From a checkpoint of a small mixture-of-experts model trained on Wikipedia.
Size: 13 layers, width 640.
Experts: 32 experts in each of 13 layers, 336 squared ReLU neurons an expert, 2 picks a token, a sigmoid router, a shared expert of 1216 neurons.
Training: 422M tokens, 3222 steps.
Below are experts of layer 9 (counted from 0) of a mixture-of-experts language model. Rows are named router (the router's row for the expert), up (a neuron's input weights, with its number) and show model dimensions 400-439. Each number is 50 + 12 x the weight over its row's rms, rounded and kept within 0 to 99.
After each expert's rows: "mostly gets" lists some tokens that are sent to it at least half of the time. This comes from a sample of Wikipedia text that the model never trained on.

# expert 30
router:52 33 55 33 42 61 28 62 42 45 40 52 64 48 54 57 37 51 57 46 53 45 42 35 54 40 51 65 52 49 52 38 53 44 53 73 48 45 57 44
up0:29 54 57 53 36 52 55 39 40 48 35 56 62 49 42 45 59 47 39 55 52 38 50 60 48 42 50 52 51 65 51 55 53 58 54 64 51 49 37 44
up1:56 44 57 28 44 56 57 80 36 42 46 37 57 44 45 32 46 42 56 57 54 51 32 40 55 46 40 55 61 43 46 39 61 56 44 57 37 47 20 29
up2:79 55 51 69 68 61 66 40 59 38 35 66 48 68 53 57 54 62 56 46 52 40 71 39 52 69 55 37 58 34 61 41 68 34 57 74 55 36 55 38
up3:68 33 41 48 48 44 64 59 36 57 53 34 55 68 41 50 31 57 63 50 47 37 63 53 53 49 54 44 32 60 67 63 39 61 41 30 41 25 42 58
up4:37 61 65 33 40 57 60 55 46 50 46 42 17 80 53 38 37 68 42 37 55 39 48 42 52 41 43 67 43 43 74 60 55 51 39 59 29 42 62 55
mostly gets: " appointed", " Outstanding", " vice", " elected", " Vice", " assistant"

# expert 27
router:50 63 56 42 42 37 41 69 24 42 29 54 54 55 52 50 26 63 66 53 63 37 51 51 47 48 62 38 50 63 64 49 52 31 70 53 36 32 65 60
up0:36 58 47 42 32 61 53 55 44 40 49 40 53 45 56 36 47 41 45 45 49 57 50 59 52 49 59 49 44 48 53 58 44 73 55 60 43 34 30 54
up1:60 38 58 30 57 60 71 79 35 44 18 42 56 55 56 19 38 55 63 46 58 52 43 36 62 68 60 51 56 56 49 45 58 44 33 41 40 47 41 54
up2:66 57 36 53 75 59 67 55 48 57 37 60 53 59 45 64 55 52 69 55 40 38 43 44 48 63 54 56 48 35 40 41 66 49 45 60 54 47 46 49
up3:85 32 50 41 46 55 50 53 20 52 51 43 63 45 62 36 42 68 55 46 62 53 56 44 61 60 53 43 29 49 56 66 50 58 45 55 42 45 49 39
up4:43 47 38 28 30 49 45 34 44 49 45 52 28 75 54 37 48 59 38 36 39 67 51 39 38 54 36 73 59 45 55 52 62 37 49 59 29 40 62 47
mostly gets: " god", " stone", " †", " century", " around", " BC"

# expert 19
router:51 39 60 53 76 27 62 45 46 50 49 59 29 50 47 65 41 56 47 53 46 41 59 19 68 48 73 57 48 49 53 47 57 50 39 59 50 38 62 52
up0:30 60 45 41 28 56 60 58 38 47 35 29 52 30 40 45 51 53 33 63 52 33 59 60 36 36 54 57 39 46 52 49 41 66 54 56 35 24 44 56
up1:43 53 46 18 56 55 64 67 37 53 50 56 62 42 41 33 44 56 59 56 59 62 45 46 52 49 51 59 66 61 38 36 64 44 32 60 56 61 34 27
up2:64 63 46 44 66 46 66 65 48 45 34 49 49 75 65 53 54 48 46 66 55 47 42 41 54 62 61 67 49 40 35 56 51 37 54 66 72 56 37 68
up3:75 26 42 47 45 53 53 56 42 54 52 36 64 40 56 43 38 68 67 38 51 63 48 67 51 41 50 45 48 65 51 64 44 51 38 42 43 28 38 52
up4:38 41 46 39 34 67 52 51 45 61 43 38 36 80 66 34 52 55 44 28 47 51 41 50 60 43 35 69 39 44 59 50 62 56 53 45 31 44 55 65
mostly gets: " Detroit", " father", " Wright", " Michigan", " Dallas", " him"

# expert 12
router:43 44 46 50 42 55 64 73 58 54 41 46 54 47 39 45 44 45 67 54 56 57 52 54 51 40 44 47 54 56 76 60 54 27 63 54 32 40 67 68
up0:36 64 46 52 46 46 50 48 25 44 43 42 64 48 54 48 63 46 50 37 52 59 54 51 44 57 58 56 45 56 50 49 50 67 64 57 54 35 27 45
up1:51 41 55 27 78 40 62 71 45 50 46 47 48 36 53 41 51 57 68 50 48 45 50 40 49 49 43 50 67 42 36 49 52 34 52 50 53 35 49 39
up2:58 51 43 60 73 62 72 35 44 59 35 64 52 66 60 63 56 40 44 54 54 37 48 54 41 56 52 55 62 43 49 48 74 50 65 62 49 49 47 47
up3:79 43 50 46 34 55 57 49 34 55 57 28 57 50 43 39 33 60 74 40 62 54 59 48 57 41 59 32 24 59 44 53 46 47 37 48 46 37 38 49
up4:45 37 55 42 33 60 49 43 33 45 35 47 29 60 72 47 37 64 48 35 47 53 59 53 47 38 40 64 44 46 60 66 62 42 51 53 29 35 74 75
mostly gets: "′", " Conservation", " Historic", " lb", " medalist", "|---|---|---|---|"

# expert 15
router:56 43 36 29 68 36 53 56 56 67 51 57 51 49 40 44 48 41 67 57 65 43 37 60 44 52 54 48 61 67 69 41 52 37 57 52 60 55 67 62
up0:30 59 41 37 38 51 52 45 33 33 40 36 62 60 49 24 37 46 30 43 64 36 52 59 47 42 62 50 38 45 43 46 54 63 46 57 40 31 24 60
up1:45 39 44 30 63 58 68 79 33 60 47 45 48 31 64 35 60 57 62 39 46 54 53 40 44 67 41 57 82 50 58 57 62 45 54 56 43 40 38 39
up2:62 45 36 59 60 54 67 56 47 43 36 58 53 73 54 55 48 43 52 61 53 43 47 41 45 57 45 49 56 47 54 38 56 43 44 70 56 46 40 59
up3:94 24 59 45 28 58 67 65 32 57 68 31 67 57 45 44 33 64 66 54 44 49 53 55 56 55 60 41 45 51 79 58 48 62 40 44 49 35 48 54
up4:49 41 48 34 30 63 39 41 36 58 47 46 30 63 59 38 44 61 49 26 38 51 46 47 60 45 44 63 48 48 59 60 65 52 36 55 39 43 59 70
mostly gets: " DF", " FW", " MF", " Died", "loan", " medal"

# expert 4
router:42 48 50 26 49 35 27 56 38 53 55 47 60 62 38 26 62 45 60 62 75 54 53 33 34 47 70 50 34 59 45 57 71 41 45 72 53 44 45 54
up0:37 56 63 46 46 55 49 45 47 57 44 41 69 63 51 41 53 57 57 45 60 38 42 63 52 47 70 55 52 68 50 62 59 61 59 50 41 49 37 49
up1:65 24 49 39 59 54 56 76 39 50 45 62 46 43 47 31 37 57 61 42 51 41 50 51 56 65 52 42 68 44 41 53 59 46 39 55 49 49 25 37
up2:64 37 40 53 66 68 64 62 42 49 38 75 49 65 43 71 54 48 50 57 53 45 61 58 54 57 44 59 50 34 50 54 70 38 53 69 52 50 54 58
up3:73 39 55 57 39 63 58 74 37 55 51 37 59 49 55 35 33 57 65 46 44 49 51 49 58 51 53 36 38 60 65 60 28 60 43 42 47 37 55 63
up4:43 50 35 28 19 56 58 32 59 48 43 47 18 69 57 40 47 60 32 40 60 51 45 54 48 46 43 62 46 48 56 58 45 35 56 45 21 54 57 60
mostly gets: " 20", " 23", " 16", " six", " 15", " 19"

# expert 7
router:73 60 49 28 44 40 56 53 42 56 23 64 58 33 39 69 46 42 66 50 57 43 35 31 53 32 59 66 53 43 52 52 70 49 31 63 52 38 42 50
up0:40 66 54 45 49 55 63 38 28 52 42 57 64 58 46 40 41 53 46 43 44 45 49 63 56 53 65 46 40 65 54 53 54 62 43 40 45 26 30 41
up1:52 28 50 27 61 51 66 69 33 42 49 39 53 51 57 25 35 58 60 49 54 39 52 37 57 58 57 60 70 46 42 61 52 47 43 40 41 42 44 36
up2:56 54 39 49 63 63 63 49 66 47 32 71 58 70 51 46 54 49 50 49 44 44 48 48 56 74 57 47 53 44 44 64 68 41 46 75 52 45 56 53
up3:81 23 48 50 44 58 60 48 34 41 58 49 50 46 40 49 47 54 63 55 50 31 54 52 41 38 54 30 24 54 51 73 38 56 40 51 42 36 46 52
up4:36 44 32 38 30 62 54 45 52 60 51 36 24 68 56 42 48 62 55 46 53 62 54 58 38 42 40 69 38 44 56 48 58 32 54 55 33 38 58 60
mostly gets: " Singh", " Raj", " Bh", " Mr", " Khan", " girl"

# expert 29
router:49 46 37 41 57 48 37 41 42 47 42 45 64 48 35 54 32 68 64 56 69 46 53 34 46 57 54 50 63 93 45 43 49 33 42 46 42 44 49 53
up0:49 62 49 45 51 45 48 44 53 49 43 53 62 39 40 37 59 54 34 56 52 45 41 58 66 43 61 49 40 63 57 56 68 70 69 58 38 34 22 62
up1:38 45 51 22 65 57 53 69 44 42 36 54 55 40 48 40 40 45 53 59 60 44 40 33 53 60 48 65 62 50 48 46 69 49 38 49 46 51 39 40
up2:53 58 46 56 64 60 75 46 64 45 44 63 43 61 59 63 37 51 65 51 51 42 54 52 62 61 47 40 58 43 58 42 54 46 49 73 49 45 39 40
up3:73 33 34 51 46 56 59 41 30 48 61 32 63 70 61 49 30 57 66 42 52 41 62 51 62 47 52 25 30 55 73 61 32 49 38 62 46 23 48 42
up4:64 48 57 30 32 53 37 36 45 66 41 47 45 66 43 31 53 68 43 29 43 50 48 47 27 47 46 63 46 47 71 70 53 47 54 61 28 47 49 67
mostly gets: " album", " List", " —;", "\",", " number", " 978"

# expert 1
router:46 35 40 31 52 40 23 58 42 42 54 51 52 48 43 57 46 52 43 53 42 48 34 42 39 56 69 69 55 41 28 40 40 35 51 72 67 66 56 56
up0:35 68 58 46 38 48 51 45 40 48 47 37 74 34 47 43 39 44 47 62 60 56 47 63 36 50 61 48 45 52 53 57 50 56 72 75 44 30 44 54
up1:66 55 59 26 51 51 52 71 32 55 49 53 49 46 41 33 48 58 69 55 48 70 31 43 57 42 49 69 54 52 40 43 68 31 28 53 51 38 39 37
up2:62 49 48 54 63 56 60 54 48 43 41 61 55 67 42 58 47 47 54 62 56 44 49 46 53 48 50 55 45 35 37 46 64 49 44 68 60 39 50 40
up3:80 27 47 45 33 55 53 64 26 54 56 48 48 49 58 47 37 66 72 46 55 41 46 48 48 39 52 36 25 60 40 66 39 57 45 36 55 43 47 60
up4:45 54 50 37 26 71 42 43 38 51 38 43 35 77 71 34 34 57 37 44 51 63 47 59 48 38 40 78 48 42 52 51 61 39 47 64 27 32 47 72
mostly gets: " Animalia", " Mc", " Smith", " Jones", "kov", " Baker"

# expert 13
router:42 64 28 55 50 50 57 76 29 46 60 40 68 74 55 76 40 65 53 53 63 53 54 44 39 53 67 30 31 45 43 40 59 58 42 61 53 47 51 41
up0:39 61 56 48 29 59 35 71 36 53 54 49 44 52 59 29 48 57 40 49 69 44 54 63 54 39 60 49 43 69 58 60 52 58 35 56 29 39 31 51
up1:49 47 68 41 57 49 46 61 37 57 33 61 53 35 42 35 50 71 63 49 57 46 51 41 49 65 50 54 80 47 55 55 47 37 37 45 53 47 43 33
up2:52 61 30 50 62 53 64 57 60 59 40 62 57 71 51 64 71 50 49 65 46 48 38 53 47 69 50 49 58 34 50 42 78 48 61 59 54 40 38 47
up3:68 38 44 34 46 56 51 59 29 66 65 36 70 67 51 43 50 54 65 55 52 55 59 56 61 39 65 46 32 46 62 70 51 68 36 47 47 21 58 52
up4:42 59 45 38 44 67 46 32 55 52 46 47 33 77 60 41 48 73 44 36 52 62 56 48 56 30 40 63 45 45 71 62 59 27 33 46 23 49 70 51
mostly gets: " However", " much", " however", " due", " similar", " addition"

# expert 3
router:61 55 59 43 54 34 30 52 55 69 49 35 59 45 44 58 48 47 66 64 42 46 58 30 39 52 55 64 58 59 42 60 70 38 52 55 51 23 68 64
up0:45 61 35 59 39 46 40 45 43 41 48 42 57 47 49 28 46 54 41 59 49 42 51 60 49 38 64 52 48 47 41 34 51 62 60 64 52 36 40 58
up1:64 36 57 17 54 68 52 74 39 56 46 49 51 33 52 38 29 53 57 65 56 53 23 44 38 48 38 75 52 46 17 44 54 46 30 71 44 32 28 45
up2:55 52 34 55 70 60 56 54 52 35 34 56 67 71 49 52 39 48 50 67 57 37 40 56 47 62 55 59 37 38 33 50 60 46 31 69 66 50 44 34
up3:65 33 38 58 38 67 57 69 37 66 52 35 69 57 45 45 40 56 52 44 52 29 51 60 52 47 57 46 37 64 36 58 45 43 49 54 50 36 42 59
up4:44 39 48 38 37 62 45 31 40 58 50 48 35 65 62 34 45 68 45 39 51 61 52 58 46 26 40 74 32 54 73 51 66 47 50 48 37 37 50 74
mostly gets: " Chris", " Robert", " Brian", " Steve", " Alex", " David"

# expert 24
router:46 47 34 34 39 57 51 44 44 66 61 37 54 51 59 56 38 56 50 52 49 41 53 46 56 49 43 52 49 54 42 53 47 58 68 46 62 46 79 43
up0:35 62 53 47 49 50 38 47 39 45 42 38 50 58 41 43 36 52 41 50 53 51 57 55 54 45 58 53 54 48 46 52 50 58 62 63 50 36 35 61
up1:57 54 56 34 65 47 53 62 38 45 51 44 60 42 62 19 50 50 48 39 57 42 36 30 40 60 56 65 57 35 46 52 46 39 35 60 61 60 39 36
up2:63 48 48 54 66 62 61 47 60 45 47 41 48 69 41 60 46 44 52 59 51 51 61 42 66 60 46 47 53 35 42 34 50 45 52 63 48 57 38 57
up3:82 49 52 47 39 56 63 60 37 52 40 39 51 72 43 50 22 64 79 44 57 42 58 47 45 49 56 38 53 64 54 63 38 66 38 49 52 31 37 42
up4:49 53 37 37 23 60 45 19 53 54 48 53 29 64 59 29 33 64 49 32 48 48 55 54 50 51 45 59 44 62 59 49 65 52 49 43 15 45 48 61
mostly gets: " died", " second", " until", "After", " last", " closed"